Below are experts of layer 5 (counted from 0) of a mixture-of-experts language model. Rows are named router (the router's row for the expert), up (a neuron's input weights, with its number) and show model dimensions 0-159. Each number is 50 + 10 x the weight over its row's rms, rounded and kept within 0 to 99.
Before each expert's rows: "comes after" lists some tokens at least twice as common just before its tokens as in all text. This comes from a sample of Wikipedia text that the model never trained on. Tokens count by the router's weight.

# expert 50
comes after: "  ", " |", "\n", "-", ")", ";"
router:52 41 51 68 44 55 63 52 48 45 40 60 19 62 58 35 64 27 32 46 50 45 57 42 66 49 33 56 53 56 57 45 63 40 43 52 69 65 48 61 58 43 39 51 45 52 40 39 33 57 66 39 62 39 57 55 45 55 48 49 36 36 51 39 54 56 50 63 54 41 45 49 44 52 48 33 49 56 48 47 54 48 38 52 51 44 54 47 48 53 67 58 49 65 62 55 49 73 41 44 52 51 63 45 46 31 43 47 28 50 44 49 51 45 42 79 52 53 44 43 62 56 42 34 49 54 52 58 58 59 43 67 36 40 62 52 49 45 40 61 58 49 52 31 52 46 43 58 75 54 55 67 61 50 40 43 60 66 40 63
up2:40 47 48 60 49 51 61 48 46 45 35 46 41 54 36 54 35 35 39 38 70 62 51 50 58 56 32 61 27 54 45 44 51 54 49 51 57 50 46 56 59 48 41 42 49 42 52 50 52 65 51 40 68 47 61 73 51 62 67 57 43 35 43 41 47 47 45 68 45 66 41 56 47 54 58 53 41 53 49 51 55 48 36 51 60 42 63 54 43 34 54 61 26 54 52 53 54 63 57 49 47 54 64 43 61 36 58 44 49 35 27 51 53 39 56 58 37 35 46 56 55 57 41 43 42 46 58 60 57 70 60 60 37 53 76 43 56 53 37 46 46 35 50 39 56 46 60 55 73 57 39 73 52 41 25 49 63 50 58 63
up3:49 54 62 50 39 33 64 49 50 50 41 51 32 63 39 61 30 48 69 61 63 68 30 63 60 50 46 54 37 57 56 53 40 43 27 64 58 43 50 73 48 73 52 53 48 51 47 62 47 54 53 25 43 30 38 39 45 53 55 39 44 42 55 45 35 41 34 35 39 55 53 57 62 43 43 51 63 41 42 55 59 42 56 33 33 58 42 55 58 30 51 57 35 48 40 49 44 52 46 54 58 52 50 55 50 55 32 49 42 57 41 49 64 44 57 64 40 54 49 44 59 42 52 32 36 54 60 52 42 54 57 59 49 50 69 55 49 39 51 63 56 46 56 53 47 42 43 56 43 42 51 64 56 53 63 54 37 67 41 73
up4:75 56 50 47 68 46 59 58 63 38 47 48 26 59 70 33 64 37 48 32 48 46 56 37 65 51 39 65 52 50 42 36 64 54 62 53 32 59 61 56 68 40 42 68 40 57 54 31 45 48 53 67 55 57 47 65 40 42 51 56 62 66 57 30 34 55 44 53 41 31 40 43 53 45 58 39 58 48 45 48 56 39 42 55 64 42 59 42 43 64 54 72 51 48 43 46 54 41 40 57 48 46 57 59 64 48 31 40 51 60 48 63 39 54 47 68 33 59 42 49 55 60 44 52 46 49 34 47 46 53 60 55 44 51 46 52 42 53 45 50 36 60 61 45 37 47 60 66 41 47 45 54 50 50 44 65 43 67 50 47
up5:48 45 55 36 54 42 57 35 67 42 37 50 53 64 55 42 61 48 46 58 54 48 38 43 51 35 49 44 62 50 41 55 49 61 40 60 64 40 55 41 49 43 52 58 54 50 65 55 54 61 63 50 52 31 55 59 48 48 35 59 51 42 45 47 58 65 52 54 49 48 48 70 36 44 43 45 61 52 44 59 48 51 56 17 49 57 47 17 44 80 56 54 44 49 54 60 54 53 53 31 51 49 51 38 49 35 47 43 45 52 58 34 65 39 29 74 53 45 38 49 54 35 48 28 49 47 44 46 63 49 43 50 49 48 69 68 37 39 48 54 48 46 62 39 56 52 51 64 38 51 50 55 61 71 44 62 62 48 32 57
up6:44 41 49 59 37 49 40 53 64 41 38 47 41 53 49 34 44 37 46 49 62 57 33 55 41 28 45 64 49 64 46 49 67 58 55 45 43 48 47 38 50 51 48 33 49 44 55 55 67 45 47 56 63 54 69 53 48 70 49 46 39 59 51 49 45 42 54 49 51 27 53 38 66 36 52 29 50 45 55 66 18 58 47 52 58 45 62 45 50 55 37 57 55 51 58 55 47 51 58 54 37 35 41 51 70 24 53 46 41 53 47 56 54 67 56 70 41 42 59 45 69 53 47 35 40 47 52 39 77 48 58 49 43 59 46 51 51 64 52 37 52 52 65 42 47 52 50 61 49 72 51 58 45 54 33 43 39 34 44 58
up7:62 49 74 56 39 45 54 32 62 61 64 53 50 58 48 62 45 47 50 43 37 54 53 40 48 48 52 74 48 63 42 61 52 64 51 62 36 71 36 63 54 59 47 46 50 52 61 47 49 67 48 30 41 32 45 50 54 43 70 39 46 39 47 50 46 55 42 46 35 40 34 48 48 41 45 58 48 33 41 58 43 40 45 45 41 37 46 48 52 49 59 55 38 46 57 60 42 40 53 49 53 39 75 50 57 36 39 32 56 38 37 57 53 54 54 60 52 47 39 63 66 62 84 26 51 67 53 56 50 60 40 57 46 52 60 59 46 45 47 51 52 42 55 44 35 38 60 44 40 60 35 49 47 40 47 50 46 41 63 64
up8:41 48 45 57 62 61 52 56 74 60 34 31 56 54 46 48 55 52 36 57 49 60 52 65 65 52 25 41 54 59 49 46 49 55 30 49 66 65 66 47 52 34 47 51 48 46 53 48 42 52 46 50 55 50 65 37 46 70 35 49 38 41 32 26 35 54 59 58 40 38 57 36 47 34 59 38 40 65 44 42 48 49 40 60 39 60 43 42 56 57 37 47 59 53 57 59 58 51 61 48 39 46 51 50 51 47 30 35 33 49 57 51 51 61 49 61 26 59 46 53 55 71 47 53 42 62 43 43 65 55 39 66 59 58 66 54 58 44 39 42 49 56 52 49 40 53 41 22 65 54 54 51 58 55 41 43 63 50 56 43
up9:36 41 46 50 55 58 43 47 48 54 40 54 41 45 46 51 41 42 39 55 59 52 39 56 59 51 46 47 52 42 36 68 33 36 43 54 58 51 52 37 35 42 53 65 48 45 38 60 52 47 50 40 52 25 54 40 40 44 57 54 39 50 50 30 47 54 37 26 59 40 52 60 50 55 53 40 47 57 57 47 73 61 63 55 47 49 67 57 41 41 51 66 57 54 44 49 65 46 51 49 36 51 49 56 59 33 36 36 25 51 57 57 63 42 30 93 56 50 51 37 54 42 48 43 43 45 57 44 41 54 48 63 43 45 63 53 37 44 58 55 56 50 57 52 68 50 65 54 36 65 54 58 48 68 34 49 39 56 33 56
up10:50 44 48 47 31 56 59 20 40 50 46 65 46 50 57 30 53 35 62 55 57 50 54 32 48 45 02 57 39 55 51 50 49 37 46 54 73 40 45 54 55 51 55 42 53 55 53 40 50 65 29 40 62 40 39 32 45 55 43 52 50 52 64 43 37 59 58 54 46 46 55 71 54 41 42 35 50 62 43 56 34 41 78 57 46 53 60 37 57 42 59 62 42 51 44 50 49 51 41 38 46 58 55 51 50 67 39 43 53 51 62 51 58 51 47 61 44 51 53 58 45 64 66 38 42 45 51 53 42 50 38 56 53 40 56 61 48 56 34 50 49 61 54 54 53 53 47 51 46 76 51 57 51 46 49 42 46 49 36 66
up11:56 57 40 59 38 50 65 50 40 49 51 42 47 67 50 47 58 48 57 38 53 44 49 45 51 52 31 55 44 46 51 58 50 49 43 62 51 75 46 48 48 52 36 51 57 47 43 42 54 52 57 37 43 42 49 50 50 70 33 33 49 56 44 60 50 66 49 41 58 58 34 47 48 55 48 52 49 45 54 56 65 32 30 43 67 41 60 55 48 40 49 60 37 55 54 48 45 56 34 46 55 39 55 63 62 61 39 67 44 52 35 48 43 62 50 76 56 56 45 49 54 57 43 37 39 60 48 48 62 54 60 74 57 53 53 57 17 30 59 57 57 46 67 41 29 55 46 30 49 54 56 64 39 71 46 53 53 28 51 66
up12:50 52 33 57 49 45 47 56 69 55 47 43 38 53 60 39 70 46 22 68 59 47 61 58 32 41 52 64 32 53 54 63 56 58 44 33 49 56 48 35 48 37 51 73 52 60 49 53 60 68 36 42 45 48 45 68 56 53 29 39 47 40 44 48 35 52 46 60 58 31 47 43 47 44 61 31 59 49 50 40 67 57 41 63 79 55 70 44 46 53 45 67 52 52 55 50 58 38 48 54 40 53 49 50 63 48 52 55 57 49 50 57 55 37 46 65 51 47 59 46 61 48 49 49 54 40 42 52 52 36 42 54 35 47 42 47 48 55 36 48 54 47 51 46 38 55 38 50 45 84 29 47 54 59 33 54 54 58 52 47
up13:42 44 53 50 67 48 58 51 57 30 42 52 57 68 44 53 49 36 42 53 39 57 49 53 47 72 48 46 41 48 36 53 55 49 46 58 84 73 52 36 56 33 59 42 51 49 49 53 39 51 49 50 61 61 26 57 46 61 55 50 52 52 29 48 61 55 41 43 44 56 63 62 43 46 46 38 60 48 39 52 29 30 44 50 56 53 46 31 46 53 52 51 33 63 50 47 61 58 62 38 56 46 49 57 50 65 44 34 49 53 29 52 37 47 40 73 60 55 44 42 67 47 68 51 55 49 55 56 74 57 41 60 37 43 51 41 44 45 40 37 52 41 55 33 37 46 44 52 43 69 43 66 53 61 47 54 50 45 40 53
up14:61 52 39 57 41 44 46 46 40 57 53 52 41 55 41 38 50 49 49 40 58 45 49 36 51 52 49 68 48 54 35 49 53 31 56 48 53 42 30 49 52 42 57 65 54 41 37 49 46 49 48 48 54 55 56 66 63 46 45 56 58 44 35 63 55 47 78 38 48 51 43 51 57 53 56 54 53 49 46 57 48 38 37 44 43 44 43 42 36 50 63 42 22 68 56 50 53 43 37 44 46 43 51 56 46 53 54 54 51 47 53 51 57 26 50 49 49 50 40 64 63 25 32 26 47 87 53 48 35 49 30 51 63 62 71 53 37 50 65 59 43 25 47 44 64 41 60 36 57 38 51 56 57 53 44 55 48 54 46 60
up15:60 42 58 65 45 55 71 49 70 51 47 69 49 58 54 26 47 52 55 34 47 49 52 55 69 42 68 46 52 55 60 50 51 47 43 30 60 56 61 59 43 57 55 68 60 47 36 45 32 42 55 40 45 47 47 41 45 60 56 57 51 29 56 39 46 48 53 54 53 54 47 64 50 59 46 45 48 38 56 46 32 50 50 54 46 43 47 55 45 62 38 42 53 62 38 43 44 59 52 68 49 52 53 50 53 47 61 52 43 55 49 53 50 51 52 81 44 58 43 42 77 64 49 33 38 58 51 31 42 67 31 52 54 44 46 42 57 51 26 50 33 53 61 51 70 49 42 52 67 54 57 61 61 66 42 50 42 69 34 41
up16:55 48 72 56 55 58 54 50 38 52 56 51 55 47 44 50 47 41 47 52 54 64 53 43 58 64 42 44 37 66 51 38 61 47 50 47 41 55 48 56 66 46 49 39 58 52 57 41 51 45 59 51 49 38 63 61 40 44 65 52 42 24 67 35 47 54 47 46 52 55 62 47 65 52 54 56 42 54 43 46 58 52 56 34 45 45 46 41 57 52 43 55 58 44 50 48 53 52 70 48 56 47 69 45 67 59 39 49 23 41 46 53 38 69 34 50 52 58 36 44 43 40 48 49 60 53 17 33 51 45 68 57 68 25 62 73 26 41 57 53 48 66 53 57 55 59 69 47 57 26 58 54 42 56 50 46 42 59 59 58
up17:41 48 66 58 41 52 48 53 34 53 47 53 41 44 46 51 33 32 47 38 51 54 58 38 62 63 15 59 24 45 47 32 45 34 35 73 57 43 51 48 52 34 54 36 51 56 42 41 49 69 55 55 67 55 69 45 51 55 59 59 55 51 48 48 51 45 44 42 61 35 51 47 50 42 55 55 46 46 51 52 49 47 28 65 43 59 55 62 46 39 43 69 41 57 62 55 54 60 50 51 43 57 54 59 40 49 56 74 33 40 45 39 52 40 49 65 50 56 58 49 61 76 35 40 72 45 36 51 50 51 52 63 40 35 47 57 60 48 49 49 60 51 45 39 54 48 50 55 67 49 59 57 63 48 54 45 59 44 45 64
up18:55 47 57 67 33 44 48 55 50 52 70 56 50 61 50 49 42 41 62 27 47 55 59 51 56 42 48 33 48 53 49 59 41 46 47 32 59 65 48 53 65 73 47 56 65 58 41 66 35 52 59 40 39 35 40 44 60 45 49 31 38 48 53 56 36 35 54 70 34 59 50 62 46 44 46 29 49 38 47 56 37 55 54 56 34 55 49 37 50 51 61 43 58 72 44 56 52 55 57 74 51 50 47 50 50 19 54 53 48 57 47 55 57 53 48 52 65 45 55 37 47 62 37 49 64 44 63 54 41 57 46 57 55 56 57 50 65 60 50 52 38 41 48 58 50 47 39 52 87 54 52 65 59 46 51 37 46 58 50 39
up19:43 62 65 46 58 39 43 31 52 52 69 47 52 59 48 49 55 39 66 64 44 38 53 58 40 49 46 39 55 51 49 55 51 52 35 59 63 55 46 56 58 56 58 51 52 49 45 42 48 63 55 53 42 51 60 46 62 64 38 53 30 33 48 41 35 52 46 59 59 47 54 52 50 37 48 52 52 58 43 60 64 44 49 52 60 59 39 66 52 52 53 65 56 54 48 48 48 50 34 35 61 51 65 52 39 37 45 34 26 42 59 42 48 62 33 68 49 51 48 49 43 66 56 41 53 65 41 34 39 46 52 64 58 26 65 61 38 39 49 53 59 53 56 37 68 49 42 26 51 66 65 39 53 58 69 26 70 50 63 51
up20:67 53 54 57 46 53 50 49 55 32 39 59 39 65 47 48 40 47 45 40 55 46 41 41 61 45 37 57 42 67 42 41 54 57 61 61 58 50 43 62 54 68 66 41 48 42 60 44 46 54 39 54 68 54 60 50 56 50 45 42 55 46 52 59 60 45 51 63 50 33 44 60 53 55 56 53 41 46 51 63 22 35 47 52 43 32 81 54 55 48 54 68 40 34 36 34 48 44 36 43 49 52 51 53 57 46 44 62 54 83 58 60 40 56 42 68 59 55 46 57 47 67 47 40 44 65 32 56 59 46 70 33 51 43 48 60 37 54 38 26 52 50 46 54 46 54 58 40 37 58 51 60 59 39 52 53 39 50 47 65
up21:60 50 43 46 48 52 63 38 51 50 43 50 35 63 49 57 45 56 50 43 54 55 34 38 72 35 43 66 60 53 62 47 45 36 50 45 52 44 59 64 61 64 36 36 48 42 42 55 44 64 80 59 62 47 59 50 44 61 46 55 30 41 48 61 56 58 43 57 56 64 31 45 54 47 51 41 43 66 51 53 52 41 25 43 47 34 64 55 43 36 57 48 47 40 50 40 53 54 63 41 49 53 62 63 50 44 56 45 32 50 23 49 42 57 43 55 40 49 38 52 62 40 45 52 33 47 41 48 43 46 57 37 38 47 44 73 69 56 51 60 51 33 60 25 59 44 48 55 66 57 56 56 43 43 32 45 45 47 59 61
up22:63 52 27 49 57 56 53 46 62 43 52 43 63 49 40 43 46 43 51 50 54 43 37 73 53 26 62 52 54 34 44 54 47 66 55 47 48 53 57 67 53 54 54 74 49 54 69 51 35 38 68 28 66 52 49 53 57 43 46 28 59 55 52 43 37 39 53 51 56 36 53 41 50 45 52 33 51 61 47 53 82 58 32 58 62 50 66 53 48 43 38 46 47 44 55 54 56 42 36 39 53 51 59 60 67 54 37 49 49 56 48 48 49 52 50 41 46 54 46 47 50 43 56 40 52 50 49 38 69 34 42 57 48 49 64 66 41 35 39 50 59 45 54 28 49 56 41 44 65 72 36 52 67 64 45 58 50 63 56 49
up23:49 47 31 45 54 55 60 63 51 52 52 39 46 53 48 54 54 50 44 41 64 55 28 60 66 48 43 58 56 54 49 34 50 61 41 58 48 68 59 45 55 37 67 42 43 43 66 47 61 48 69 67 43 35 46 35 47 51 37 56 33 48 60 41 39 63 39 53 57 42 40 49 54 49 55 49 40 63 39 54 53 45 46 56 59 27 67 70 49 45 32 48 60 47 55 45 55 62 57 42 27 39 56 40 54 53 48 53 50 60 45 45 39 41 32 71 49 48 41 41 59 39 48 59 36 64 29 46 46 48 61 66 56 51 51 63 28 27 40 50 47 47 68 48 49 70 48 38 47 56 47 55 51 52 41 54 49 63 55 71
up24:50 56 47 66 39 58 50 39 54 55 53 48 51 59 41 54 36 48 38 49 58 55 42 56 68 34 44 65 51 54 50 45 64 56 47 68 64 57 59 59 44 58 51 53 61 53 55 72 45 43 59 34 50 54 63 54 49 70 48 41 37 32 45 47 43 38 51 59 55 32 46 42 62 55 44 60 50 44 53 61 48 57 41 41 66 40 88 57 49 55 45 60 51 52 49 50 47 50 41 42 30 44 35 47 55 49 52 59 37 42 47 57 64 55 44 50 50 54 49 47 69 64 45 48 32 62 54 46 61 36 71 48 60 45 49 59 42 36 42 49 51 41 69 44 45 45 34 42 63 52 42 57 34 67 33 43 44 24 38 65
up25:52 50 57 40 49 47 50 57 45 42 51 48 61 40 56 56 45 52 64 39 56 55 48 61 65 64 30 63 55 46 51 54 38 36 48 50 54 58 44 56 36 47 57 56 44 44 55 51 27 30 57 45 48 53 51 36 59 45 55 45 57 51 58 36 42 51 43 50 42 57 64 41 53 47 50 59 42 45 48 49 53 34 48 33 66 36 58 54 38 59 47 72 36 76 52 49 64 56 47 31 58 45 33 50 45 41 39 49 46 52 50 74 62 66 50 39 45 58 43 70 55 58 63 39 59 70 61 48 64 33 49 26 52 43 32 45 37 56 59 39 65 38 47 41 39 56 43 43 71 41 59 44 49 40 57 52 62 31 41 55
up26:72 52 49 61 69 46 54 34 37 33 61 59 64 52 38 48 60 51 62 50 58 62 42 59 55 47 58 49 49 49 59 58 37 35 65 36 52 55 52 48 52 48 54 48 63 49 47 47 54 52 50 45 49 32 50 60 57 72 32 59 48 40 62 61 29 80 60 63 37 36 45 46 53 53 52 37 37 59 46 53 50 35 17 44 43 47 46 53 44 48 55 47 54 46 52 53 48 55 33 53 57 46 50 52 50 44 36 39 49 46 36 48 40 56 48 60 62 48 39 59 45 62 52 45 51 70 43 42 64 19 39 51 56 56 57 45 37 41 56 51 56 49 38 40 47 51 49 37 56 71 52 56 49 51 63 33 51 38 57 68
up27:48 47 71 60 58 48 58 47 54 61 38 62 62 51 53 31 62 23 68 55 45 41 59 40 65 50 45 75 49 50 58 52 49 59 34 59 55 33 54 44 53 53 55 64 49 66 50 51 27 54 43 35 57 45 62 48 42 46 27 38 49 47 51 69 50 63 59 56 36 49 57 45 46 50 50 51 51 44 37 51 63 40 42 45 48 58 64 44 50 64 37 51 41 53 54 56 51 38 53 66 47 39 48 41 47 58 30 52 37 37 48 47 48 52 46 76 55 59 39 48 58 65 54 41 40 71 42 48 54 34 43 54 44 45 37 39 52 54 60 51 40 53 37 50 45 38 71 45 43 65 40 53 53 55 53 23 58 42 61 59
up28:48 47 42 55 52 67 69 50 42 58 41 51 47 60 28 59 50 45 38 39 53 31 27 42 53 57 54 63 47 54 24 51 25 65 34 65 64 34 60 55 46 43 66 50 36 52 38 49 49 58 45 49 59 51 53 55 60 43 41 36 37 28 51 47 64 57 48 53 53 40 49 64 46 42 51 61 56 41 51 61 48 41 61 50 63 52 77 54 49 55 45 63 41 59 38 55 54 48 41 49 52 49 44 56 58 54 66 60 43 49 45 47 63 34 53 70 62 56 69 47 48 57 39 43 43 62 52 51 54 34 56 48 50 45 58 56 44 46 44 41 45 39 59 61 38 60 37 59 38 60 59 64 58 69 43 56 44 30 42 62
up29:37 38 65 46 42 55 64 31 57 41 67 42 58 46 46 53 49 45 47 35 53 42 57 57 61 46 63 51 45 58 59 53 51 57 48 54 57 42 45 55 48 49 49 44 50 49 59 51 38 52 46 51 59 17 48 33 42 74 41 60 35 37 46 56 22 50 48 55 30 49 46 66 47 54 48 40 47 61 47 63 42 57 54 52 53 49 54 49 52 60 67 65 37 59 55 54 51 57 60 41 47 57 55 44 53 16 31 36 36 49 44 47 52 66 31 60 50 54 43 50 50 49 70 36 59 56 55 38 42 51 37 55 44 36 55 65 59 43 43 62 43 57 64 35 56 45 54 49 71 53 37 50 53 28 49 57 64 48 58 61
up30:53 41 55 59 37 23 50 47 50 37 57 69 43 57 42 30 45 38 53 46 37 51 58 52 41 60 38 50 42 57 30 61 64 66 28 63 49 58 60 54 61 63 37 50 53 66 60 47 31 44 59 46 32 43 39 40 51 54 49 40 39 46 58 37 57 53 55 42 59 62 42 53 55 45 52 56 43 58 51 52 47 45 35 40 49 40 41 43 58 49 50 56 34 42 53 53 47 51 42 41 65 62 59 45 46 34 47 45 42 42 56 66 34 58 54 68 62 57 42 59 56 42 48 45 60 54 38 52 51 75 55 58 47 44 79 57 47 54 57 46 37 67 51 39 53 52 51 50 54 31 73 35 60 50 64 49 54 66 52 63
up31:45 56 52 31 65 42 28 46 50 48 53 60 49 72 43 58 38 33 47 40 44 45 59 59 50 44 51 62 47 45 45 54 68 60 45 38 35 37 55 32 49 40 54 55 59 43 60 51 37 30 37 51 45 58 55 53 63 50 52 45 43 28 44 54 47 42 48 55 52 46 44 42 62 62 42 61 45 45 53 69 53 46 42 52 59 52 61 46 45 42 53 53 44 55 41 36 53 49 45 52 31 44 43 49 56 38 42 38 59 45 65 67 62 42 31 75 56 51 59 70 57 41 27 32 57 58 63 43 85 59 41 54 53 71 55 56 49 45 41 57 45 53 55 43 48 52 28 56 53 50 45 57 53 56 58 44 46 67 45 54
up32:53 42 39 54 39 54 47 53 46 43 39 44 42 52 63 44 60 51 35 47 66 49 51 39 60 39 40 40 53 79 53 39 71 36 56 49 40 47 52 48 48 49 60 45 60 47 54 46 45 45 64 60 55 42 45 46 39 65 30 50 47 58 59 49 58 53 38 58 39 45 30 46 59 48 60 26 42 68 43 47 46 60 55 41 49 30 57 30 41 41 51 60 43 49 55 35 62 51 66 50 52 57 60 50 42 49 49 62 47 59 57 45 39 53 39 59 43 34 40 70 51 32 44 43 59 49 51 43 59 31 42 46 63 68 46 56 43 51 48 42 51 43 56 27 52 56 53 59 65 48 47 43 48 42 31 45 52 65 16 61
up33:47 49 45 64 67 46 54 55 48 44 52 41 64 46 67 39 45 33 48 46 56 42 52 52 57 44 41 33 65 53 39 47 54 60 43 55 59 37 36 60 57 48 64 65 39 57 72 49 41 45 41 47 41 43 45 47 45 53 47 56 50 48 46 50 41 47 51 69 68 43 51 54 51 53 55 43 51 36 57 43 56 54 43 39 43 60 63 48 37 73 64 38 60 62 38 57 59 58 60 55 20 43 48 46 58 47 51 54 45 64 58 60 35 41 41 54 30 53 60 53 56 50 44 43 57 71 35 55 62 24 58 60 49 48 39 46 41 40 45 63 54 59 72 50 49 45 31 63 61 41 52 47 63 66 44 72 50 40 32 56
up34:55 47 55 49 50 51 47 49 47 44 54 61 55 52 58 62 44 49 68 44 50 57 48 76 45 51 38 60 70 51 33 34 43 62 41 58 47 76 45 54 51 48 54 61 52 54 45 46 37 47 39 49 67 58 62 57 53 47 37 54 53 55 37 44 48 50 52 59 32 53 45 72 53 54 41 42 37 47 53 56 70 37 53 47 74 41 76 37 48 58 38 34 42 72 63 57 47 53 39 47 61 45 51 41 48 45 41 77 39 42 67 53 64 57 29 57 54 51 42 43 53 70 60 49 40 50 41 49 46 57 49 50 69 35 56 49 47 43 47 45 40 47 63 58 47 42 42 42 42 51 56 46 60 41 53 41 52 23 40 40
up35:55 59 50 50 41 44 45 35 41 40 56 60 40 54 43 49 28 52 64 59 72 55 43 41 52 77 30 36 36 55 59 45 37 57 50 51 45 52 60 92 57 62 51 41 54 47 54 47 64 62 53 45 50 52 42 58 46 29 65 49 47 50 68 50 44 37 51 55 42 55 36 58 43 52 50 52 54 47 43 61 40 50 45 59 39 46 75 39 40 21 49 63 53 45 37 40 50 39 46 48 58 53 46 53 49 49 58 39 50 66 42 61 54 61 54 59 43 40 66 62 44 50 63 39 59 38 35 53 58 32 57 56 51 57 49 49 57 51 44 43 49 41 41 47 57 57 49 51 42 57 31 55 60 41 62 36 55 45 51 64
up36:58 34 61 59 47 66 48 51 54 48 53 49 46 40 67 56 44 46 64 40 63 56 47 26 59 53 43 55 43 62 43 45 53 27 54 49 43 42 43 45 38 32 60 40 51 35 52 45 42 59 49 60 63 48 76 38 43 57 33 60 58 59 60 46 56 59 60 62 52 46 42 60 61 47 59 39 40 60 36 47 39 48 48 36 43 38 42 55 43 41 52 51 48 42 64 41 49 61 57 45 51 48 74 39 50 39 47 58 44 46 36 36 39 41 40 44 75 44 38 47 69 56 42 48 63 49 49 49 55 60 51 35 36 41 43 28 59 58 64 43 31 66 35 46 54 58 63 55 68 53 60 54 49 53 52 43 57 48 37 69
up37:49 54 70 61 23 57 54 52 48 49 57 53 60 46 49 46 55 47 66 27 50 55 37 44 51 53 41 58 27 45 39 45 48 43 28 56 56 54 43 80 73 42 54 33 51 53 37 56 50 57 59 44 39 45 67 59 43 51 34 51 51 54 51 30 52 53 22 49 48 40 39 61 49 39 46 49 33 39 49 57 57 35 27 52 43 47 48 60 43 45 59 60 41 54 44 45 48 55 55 38 51 45 65 50 56 55 51 59 39 39 32 52 53 75 43 72 61 55 41 39 52 41 64 52 41 64 31 52 49 50 43 66 48 56 52 61 31 52 45 51 39 60 50 43 47 28 46 48 53 57 47 53 48 51 56 53 49 47 53 42
up38:52 42 54 60 36 52 50 56 38 55 65 49 48 49 37 51 58 38 61 55 53 51 51 39 37 35 50 45 55 48 49 45 39 53 32 50 63 46 52 48 46 63 50 42 57 51 54 49 44 60 67 45 62 41 53 48 60 48 46 36 48 35 53 40 56 41 51 48 50 48 42 25 51 49 52 51 54 49 39 49 56 62 53 23 61 43 38 46 48 48 50 44 37 43 59 64 48 58 44 36 42 60 67 59 54 53 34 57 52 39 57 45 47 71 34 66 62 57 50 44 64 75 52 44 60 62 41 46 37 65 50 63 56 32 63 61 46 20 51 58 53 45 48 43 68 47 56 45 75 45 52 34 70 51 58 47 58 54 61 81
up39:59 42 53 55 45 46 43 61 46 39 51 51 16 55 42 57 49 35 43 37 77 50 64 37 44 49 43 53 53 39 60 55 59 64 62 42 48 48 50 56 37 69 50 42 54 42 39 54 49 64 70 46 54 41 54 48 53 42 58 78 50 44 50 49 69 47 51 65 53 46 49 73 40 55 58 41 50 62 58 53 43 38 26 64 50 39 59 59 44 32 42 51 55 52 44 50 55 60 58 56 42 63 59 55 63 48 38 56 56 47 42 59 62 31 40 59 61 57 43 50 40 40 41 37 42 37 44 58 49 58 46 76 45 52 59 48 61 57 45 60 42 44 46 46 71 41 55 49 59 36 50 65 57 39 41 35 41 61 44 49
up40:67 51 63 52 44 40 60 60 31 41 57 45 67 51 65 34 51 59 40 47 51 58 49 49 49 48 38 62 31 54 61 44 41 30 35 45 52 56 45 64 57 59 53 46 58 54 49 47 47 48 48 50 55 34 62 44 39 65 33 47 35 52 49 46 50 83 39 49 69 47 41 59 56 49 52 48 35 51 28 53 58 45 45 57 35 41 45 46 58 47 59 49 58 45 62 49 46 59 66 37 52 40 58 46 43 46 57 52 52 27 24 46 68 56 59 76 40 42 55 56 46 45 56 34 28 57 49 54 46 48 58 44 52 54 51 41 39 52 49 60 61 50 35 43 46 60 42 54 67 47 71 54 51 59 49 28 52 43 60 41
up41:62 37 41 75 46 44 45 48 50 51 58 49 53 52 50 53 40 32 48 37 59 37 58 36 58 55 49 50 59 52 59 55 62 43 47 44 35 51 46 76 52 61 49 18 66 41 44 60 51 25 51 56 39 49 51 44 65 51 25 51 41 48 74 58 36 59 43 58 35 63 56 66 47 51 62 55 36 59 51 67 38 24 47 41 47 43 49 48 57 70 39 67 47 47 48 43 67 45 49 61 62 50 55 54 55 48 51 56 36 63 46 66 48 45 38 74 38 54 51 55 39 56 56 51 69 61 45 47 46 41 53 53 51 44 46 44 53 57 53 52 33 54 50 44 60 51 37 52 50 42 61 58 53 48 43 51 46 57 56 33
up42:56 42 61 52 55 35 53 33 57 55 55 57 59 53 52 49 36 44 67 65 39 58 60 45 52 45 51 46 42 44 44 58 56 47 41 50 25 35 45 57 54 40 57 48 49 31 31 45 49 54 50 44 37 52 78 56 52 49 50 55 46 37 48 34 52 37 54 48 76 39 41 39 71 44 50 58 47 44 55 50 65 53 27 50 65 45 34 55 42 57 45 48 42 38 49 52 60 50 43 45 42 40 49 44 51 44 30 30 56 36 47 45 63 39 39 73 36 45 61 59 86 48 38 45 59 69 46 48 57 42 39 48 66 54 54 54 59 49 41 43 54 45 50 45 55 49 65 50 53 41 62 41 51 51 51 69 45 55 42 55
up43:55 63 47 40 42 53 50 44 48 46 72 48 46 47 42 54 49 52 60 62 37 41 29 52 39 53 53 52 51 52 55 59 56 47 55 47 60 51 46 66 41 37 47 22 37 45 48 54 36 29 55 52 45 47 63 51 62 49 50 41 42 34 53 52 51 58 51 36 76 50 46 44 40 46 62 61 48 54 47 47 44 43 54 22 45 32 47 54 46 59 47 57 32 49 62 60 66 40 47 36 61 43 64 53 53 37 39 60 30 51 48 46 54 53 69 69 44 39 40 66 38 45 51 54 53 46 53 42 36 58 38 29 43 59 48 42 48 55 50 64 59 42 43 36 58 51 72 47 43 41 68 40 71 45 49 72 53 51 48 65
up44:52 47 49 50 53 47 51 64 46 32 53 55 56 58 45 64 42 57 62 41 52 54 39 55 62 42 47 63 29 48 32 47 50 67 54 55 48 56 49 52 64 35 57 63 53 46 51 52 48 53 52 54 50 40 60 73 53 50 60 38 44 62 50 59 33 49 37 49 57 52 31 60 59 63 50 53 40 48 56 49 54 34 49 44 53 48 52 47 44 36 44 47 48 70 41 45 58 38 40 45 54 43 72 53 62 30 53 41 51 54 35 43 34 61 51 70 73 34 50 46 38 51 53 43 56 33 28 56 51 61 47 61 49 55 54 44 46 43 59 46 39 33 49 53 52 86 36 41 40 58 33 59 61 69 51 61 60 58 67 61
up45:47 50 56 54 46 44 43 55 50 40 61 51 42 52 54 36 40 47 41 52 54 43 36 45 58 37 45 28 31 64 44 43 45 53 46 56 55 44 59 50 61 54 56 43 50 49 62 47 60 62 64 59 69 57 48 39 65 51 79 44 47 41 48 49 38 40 64 48 47 69 47 50 36 46 55 65 63 42 37 51 40 41 57 41 43 66 55 64 51 55 49 61 45 52 45 62 56 52 37 39 52 59 31 49 55 32 60 51 32 58 36 56 29 51 59 49 78 46 54 62 54 45 50 46 52 51 70 58 62 52 50 60 44 27 69 55 63 44 43 31 52 52 40 59 48 59 32 56 58 57 47 44 56 35 43 27 39 63 59 41